config.toml
d_model = 256
d_shared_expert = 0
moe_layers = [0, 1, 2, 3, 4, 5, 6, 7, 8, 9, 10, 11, 12, 13, 14]
routed_scale = 1.0
lr_router = 0.00123
lr = 0.000988
steps = 7658
Below are experts of layer 2 (counted from 0) of a mixture-of-experts language model. Rows are named router (the router's row for the expert), gate (a neuron's input weights, with its number), up (a neuron's input weights, with its number) and show model dimensions 0-255. Each number is 128 + 24 x the weight over its row's rms, rounded and kept within 0 to 255. Numbers have three digits each.
Before each expert's rows: a language model's description of what the expert responds to. This comes from a sample of Wikipedia text that the model never trained on.

# expert 12
Foreign name pieces. Word-piece continuations inside foreign names and places, such as Zardari, Moldovan, Nizamabad, plus digits 7 and 8 in table values.
router:117123128129143154111161153136116107132100134114126127143125092139119123120144119143142117117165085069139136163146122075104137143118089120101148150156142159151111095152121143072143116102142116146114137167146115102118147162177092116121164117126111140122098165120092142151163108158104141080086148112127083154120129156095169110155103186146124081141107132121093126178133107141137099140130155127141144125130125146109126073086122140107114107102087096150145122115143172137113128110155158161177128120105137121146114073098173113119099224122135116155125118137127105129159134124108167112120112142150102128161146143125107121165091079125103123151140114134130120149129139118127109098120159106113120129154143088093147151176140107103139124102122120124117166099116115089153098146148127
gate0:127117073107144132099139166143120139102120141133132136093128135158156146149123108144129133097119128106169148157130118130128047166126085186104124131159097098105066137109139089172136136100143162138140142121113160118166137119113133151142178135139110141144084116129118096136146124116107113088143134077135075111093146138156168122156102122123127125149160097151113106148143140146130083146096098131112117156135150144133131157121156134129103140139170125100121117083144136123083105096099197152101130122135145127120156090111131136141128154115145164144154077162112128150146134102169090139115121126090134141181111135115109125108134108142104136118124074117107104134139122112113096082151131131109124117111151102140076155111123155119118156114125166138076134120160134175114097106111151
up0:126154175134140138152099155076093133135111145127152136174098123109124097139125143103108099155150106138117150097127127141116185107106125096102109125101163127168174126109165167084136142191114117110109105144120117120121112151144107127106133138135125108119176158119123151157108156141122160193136124134159187136129113117110117142105114132082131151095128163106147111098119146107109123132140152131128118139107084102127116121094112126123125147120089132149105165142098089132172150126146081105121092156140113144112138115171139102111111142175124091123140146073127121122130170132117122086089117129184103097101118132093136124104140129134129134116123135127149102113113114099132169103086119088129111120118098113144182126105111107179165103162122149118153069114116134110161095146122091
gate1:124113090142125138091150154131120107133101141118114112151103136107118175124155111167108103095117127156110148119153097137138094146119104169141132165127138119140131118081108141114116106133146094116150136138140140101107114131173142135119130102135145104101169142087108135121123128161111149107143135122109094149113151132133159106126187132150142125111116125162153145138128112131091102120157194144136141116122135143181107097125114138136143093121171103107116169089152085107139186146131157184143125129127124082132112144067132136150169142128134098176184115177134124099111118106101078116114157139127132155111139124124108059094167088137084197131108133097112159125144137136117151104152090138145128125149119127108135095179148113116165127114097128106138132089147118180138126120115124
up1:102066104118132112117145180109133099117143137117107107139113131096100165131127118147086091089106139145107168152164121135147138139089088109115145144093126111136121125101100123137124153163129118128149165130147140082127129124150147127107161111150125115136110152127108112133179142146168119130090143106130116143072107123149168131129159141147149125127087180148130162124125095133111134103102160100118164107140132145149114107132115114130149078116132116107146129112145114103097148127153124184164112132116144121174132153064139159114140144129170110201165123143122125104137131116094104134146146164127119149135136137123090096097144115120129146189125100072080127111171098143146172108143108100112119134135127128085146110171159113155151153122101146137128147078146149179151123095115126
gate2:115155098174128140169117133136131114161100145132118106139087126116139105137143148157123125077098135077171127179174129129123122114128116111129125119096173179162082126110146117136157139113120091157157128143091138114159124144152142097125136102124137129147116148098132114147108179120097125096090128111111132139134155126123124142128098146131110134129094175114129130118118104113093122119095088073134095141120112163103151099111106103101086137127163181181126115120117082151075125151105100104117142100157148165113133127143106097115154104111133104098131146170138134138093162145175121109127131118147134120119126120100114147131158135110123115090177163194138123093136148146127153139168128131103125144132092147077153132134134100115105125092176067151139161106130130164127107116100119
up2:111153110168115174158153135110143115159142126127124133130108098121137110138135149159141098102092132105162140165182121116103129138135110098141128139107173171149091143128145139132122160063133082159132172154128133121156129121120128101135164105127124134128068170110100113148103196141109140076097141130103135154153142127127114117125110131136139136117086169137114143160098110130101114117113101090138119106131145188111118077125125141129066127105122146173147098109111082124077120122127117152109152103134113186122162122132083094115126148120115132119113138160117112129147156127167130108142132116173111101140117104091114139143127160096125112099166131160118130126121146133140144111168158131075114114124115127095143127172104113122127135092174085156133158096113112150121076110126137

# expert 44
Names and place fragments. Middle pieces of proper names and place words (Cookern-up, Crus-ad-ers, Fitzcar-ral-do), CJK bytes, digits, and nouns like Museum, Minister, Station.
router:133111132140127130067105128115129127117107156074141128163146108142120150108109084136108109126136103078136130124137082087107107120137133144116122109154131095152130085131139120114147117094138079115128111120130141121149156182140123105072129156116076114158118171101142141166174131116156126123132114113109091173108141142145122119154124163153113115137102144136111101115137154135105155145139200138111138113095146140143097138069096128114132113140108128159129122143123138126136124122171129137145061134138123142137128051111159132135119164148142132130167102131119121053128123109138147142083151153110086184140120161104126102144129108147117140130145145112151127158131122138091125102136146110105159121152157087118134133148147138095112119119148110096136163072183131123155107186133105
gate0:152113151127104130128125134102119133121121129128159092087156181102123089141102120126117132133118146140120137114132106129118156158165118133106080151145168175120192136150132120146167109113105089165117116095106135152106151143127112128125090093090148163122087100155138130135144136117133118115134182183103101122125132117130156154110117127111146122088063168120150122136104157124097148138122163122139103121101102121153120116120104166083147109127135109165152083134121123113143190166165135145083116172124132145118174150129139119131138141147088096115123107110192160135100169104128133174154097100125101105153101126079142079125117144130157127100133139127143172132125133145096121128124177100149121104142117138113132101149109107137120144088149138149197131124166125130145104127135114
up0:143135128131126118069162100128121097160123133136147075079151115103144094115138125147132126100128146129106122123150077083128111111125113128133097140136148171084163166143109161157168144134148073148165115138087085166070134126138140147137100115128166137115113123136143112132143134073156125139112158169119106117171157117100141154139143119131124132100097163109125134135082135131142163149110152139155099132116111124170095118129124158099109154111137148171132092093116131123143154162139121173113136158125118134123153163087118107143140156142125134137122126099150146115135164089105081175158120104126113143152115136125178124108139155116133128106138152145144175116127161179139089134128165127147140120137143103118097113155106076107124101094141092162169140107130094102175118156124090
gate1:148137115118115157131105141125145132115114118113128160140117116143136126156059120122104143138118102132143088101120140119166144114096109168132152133155123109150118143117084085110146111128118124110153097138134118095147124125145142147133142165141101126115133111113114165136124178076095178120080097163130171083066111125128171089133096145130122132160172125109152136119165088128161097152145125117101126119136157115148066130105131109124145147126155136100152188151135124133138171152136156109137109119146179136122114149128134144129088202178125120084146142144133148089129143139169114162148144135157100126117097149114125105115151127170122149146144116095129139108139128148141162117092142129122100135102109051155166121136158113151108130098113144150109165126082147094098120135138118
up1:150148079124117126095116145166170120157155128092094125141106153137148109153092120148091124124139106102152111112166149102154158145138125138105140124138136112135077126085091109168171127122130124095157095107127082112093111126125112104124136172149064149158134115116109136148131116106103127126126146100129177090114106114122169113135128147140120096158157166104121192122172086170178137133092133124102120149117147147114120145116144096116185090117162127106173181151142100142118123148124145140149119116123148109103092118112109157093140200141153147128154120139138140118160115149130130163115168129111125148081143116123099155156174132147113137158141138093150114099157107111150143124108136139118152122086130110129172147142144079085110114125117148125120139167109129142133131099132127
gate2:123126126141082125151137114137138146162107114124118112138112122115154108155105089130147091147126120131163141153167129129193148134145149113089150102148125126113114088086118119155133119161172081071160142114113073119104099149197170130057133168100107135135123128136149152177103126144123174153124102086156149130095142142132134125138131159120105134169105136137132123114184199132095142145129104124109118149108167104149114153109142136117136116129121142136085141109118127147133117167130092166092128150151103164153089117133116120133131123126163166139137148167095099138104122139124145166105141140080109168126144124070121104158155119168119185114109169119142090096132147153136096101125149150116146142162127121139114117146126113115099126133133129134139092139152137130122159117147123
up2:107144101138117114130134125161131148157143117150094066141132113139152083163121113113136105122140128121165154149152157124161149133137153103070142119159159126135135105094134137155132111128130104069121127112112100133083115152170142097117143142099119154146129119140172156141108108130127157132137119102157131122078107135126140113147135118135098139154124151135122137114148185144100138144159120131126084129127175115152118141122130162146105125177128127146089138096108160147131112137164105136118126158136104166121080104105119112122142134113156178134143173162123073104106146135110168171094132143074133155117133168073136128175148102162097164107085140141166105146152134135115123127108149128161172143185131129126114175176117134111102125126122122103168129112183157114091112103113134

# expert 14
Word-final suffix pieces. Closing pieces of split words, often inflections or endings such as -ed, -d, -tion, -al, -o, as in charge-d, fric-tion, Fiction-al.
router:174071146120121131085136160150117105111093137099132155130147146118132119107112094142089103158162075132139130161159121092136119130125075116116116123133117082145177081129124186128108096138133120114093088189127149152115098153124103108117144116126119164120141157135146149132132133134126163065123118156110151195137108145141160073141113152134132145145130118141117123135122125120124089127146142163169114127139128161130108112092119113118120145101135111181157094140146137080115181116140113156130145126140097162149101118146159133174129175081147109127139066099124118095120160120123153149122087125148132125149120148134122090151124106169143135148119103124141142140130160160108101111134134106108159097123149103092108102154151132099132103144131155106152119130138145126117100158189120
gate0:131181168176112128114158134161127112107103106152088128119151106127125174091131118115129140118138121141133139136152186125145133112101122094115149121159088115107135120121142138144128131111133115120141072171174113118107142135144140122163139111118101119089127156105174161113096124156152170096120132184100148094087122133137141084125171176134127117112144091136136100094126110075147100097140134096112143120147123103102102138096089142129121105153090130114111106134169152121133178150127145144143110160089132152137091125154103105140089173126152165163145126136125127133115148156097120124158149153154153121157099163130176099086172155170075152133138148120134138115145124105158179133113137129142107123130115113116163145171113137123139122074135107120107164141133099116106098136151106
up0:147139118161125158104158134168146114132126112165087140130177115125126138094143115120134141125167147167140132150157169132158100119067123086115144113127129090112170117122155153175112114115154115120121113147147108136140142130093100126133154085143098155091115145141178164134117149143117168129158117151128140132105123101130130113126166114175134142109149081135134112123104110098120075121125141108116099122170080113113143185132134133157141101133100141130105119124138135091104175151147128149155151144120111192101097156172101091149140135129145165120150125127138100125111127140090148130159161157211138124136161121105170124116155132150138132125113116136112129157135125060148131123117153106128133126119129080142155172156128152098127144103130157116114122171131145118087126121194106
gate1:137156093138120096105153127130158105098118114143096148132100164133133125090127115181159120140122093157150150145161120125110093155090136141154154179123133112098106108125124110091101065118141126086127158119153129128127131124159150121096122077142137085135126135131136119148124120153045127112102136098105067130134117162174154160110152140159164117135103104165143164135126090149124097115126113135186120136131153143081146097145147153128132133150210145126156140108161125101130130138152150175142118137128146150133106100117117130080143175119109145128143092178134138136083125135111113113153127129123177100177161085117140134131112107116107129150114165154104135166152108121140107144129103103127137117118160121115152129143157132128130134113120090134157132115110109147091132124124183
up1:152106070134109151143136122123154137101136129143098119145088174174129121117123120135120144111128113160151130143168129188104108158088141142171144161133117113114122136084119128089113090135136126097119110095142150137140123136185125161118104104123135126137128128106142121115138118166077147119112133088105060093166109170181132143091102151165147095077104092176157157141114116122101108111123116105152098154143130133102139104138105152134157147128179142110134117120159153144137116131144147165127134122120090189112121105123142125087134107100118114100123120156145151138123111125146103081155179144139134108163150084113143138119100122106106175176140140154140120151140107111097111143124101093102108128128141123118154106102164115111130112109114125158152180126112106128083136143176140
gate2:094092126119104108126157100119071143094150124128108082140130144131141109126104116120114129124125143113157092129150111141133121137141135095173121167120118141134120123129141107149115122158114162114133185080118129143142131140134149126117132092128137157121119152134138085138148096125128120105196178130115119073125141167109113144119111124077129107128096129151129116133100148079132121175120068125122116148112117150131124172117111145106125120076159120105143179134154108143126097114153119126144123128087122111140187096149129132097138128085117103127146119169121110069130080095134133094151129148137090140144140103126115126097097090114118173118115128155096129134114153139128106106141131112132076137115110153081141125103163165111106097122094147095112118093163138163137123117179045
up2:150146091136109136142158116131131116127112134142144117131087185123141121129133117110149160151160102153138136157138162092135139131115094121105119126151136122151119080133122120121139128108166162117162107119117124152078146130150154106150088125118114120120153108139120161093132163138127110104105169123094131124100121132139147129141130114181119120111159102102133137174111115149128108132163116094107071141163131132154107110092151124121120089149129139126092110079142137105124133187109127107135089121145156173150125105144127132180147183093156135172127103145159102157117106144125149115084089105142112121134132144151135133202141135154149114195115118133160078132127068136107153137131110129141138139139152104114104129161146046130117123135105136135155102126125141109200105150167108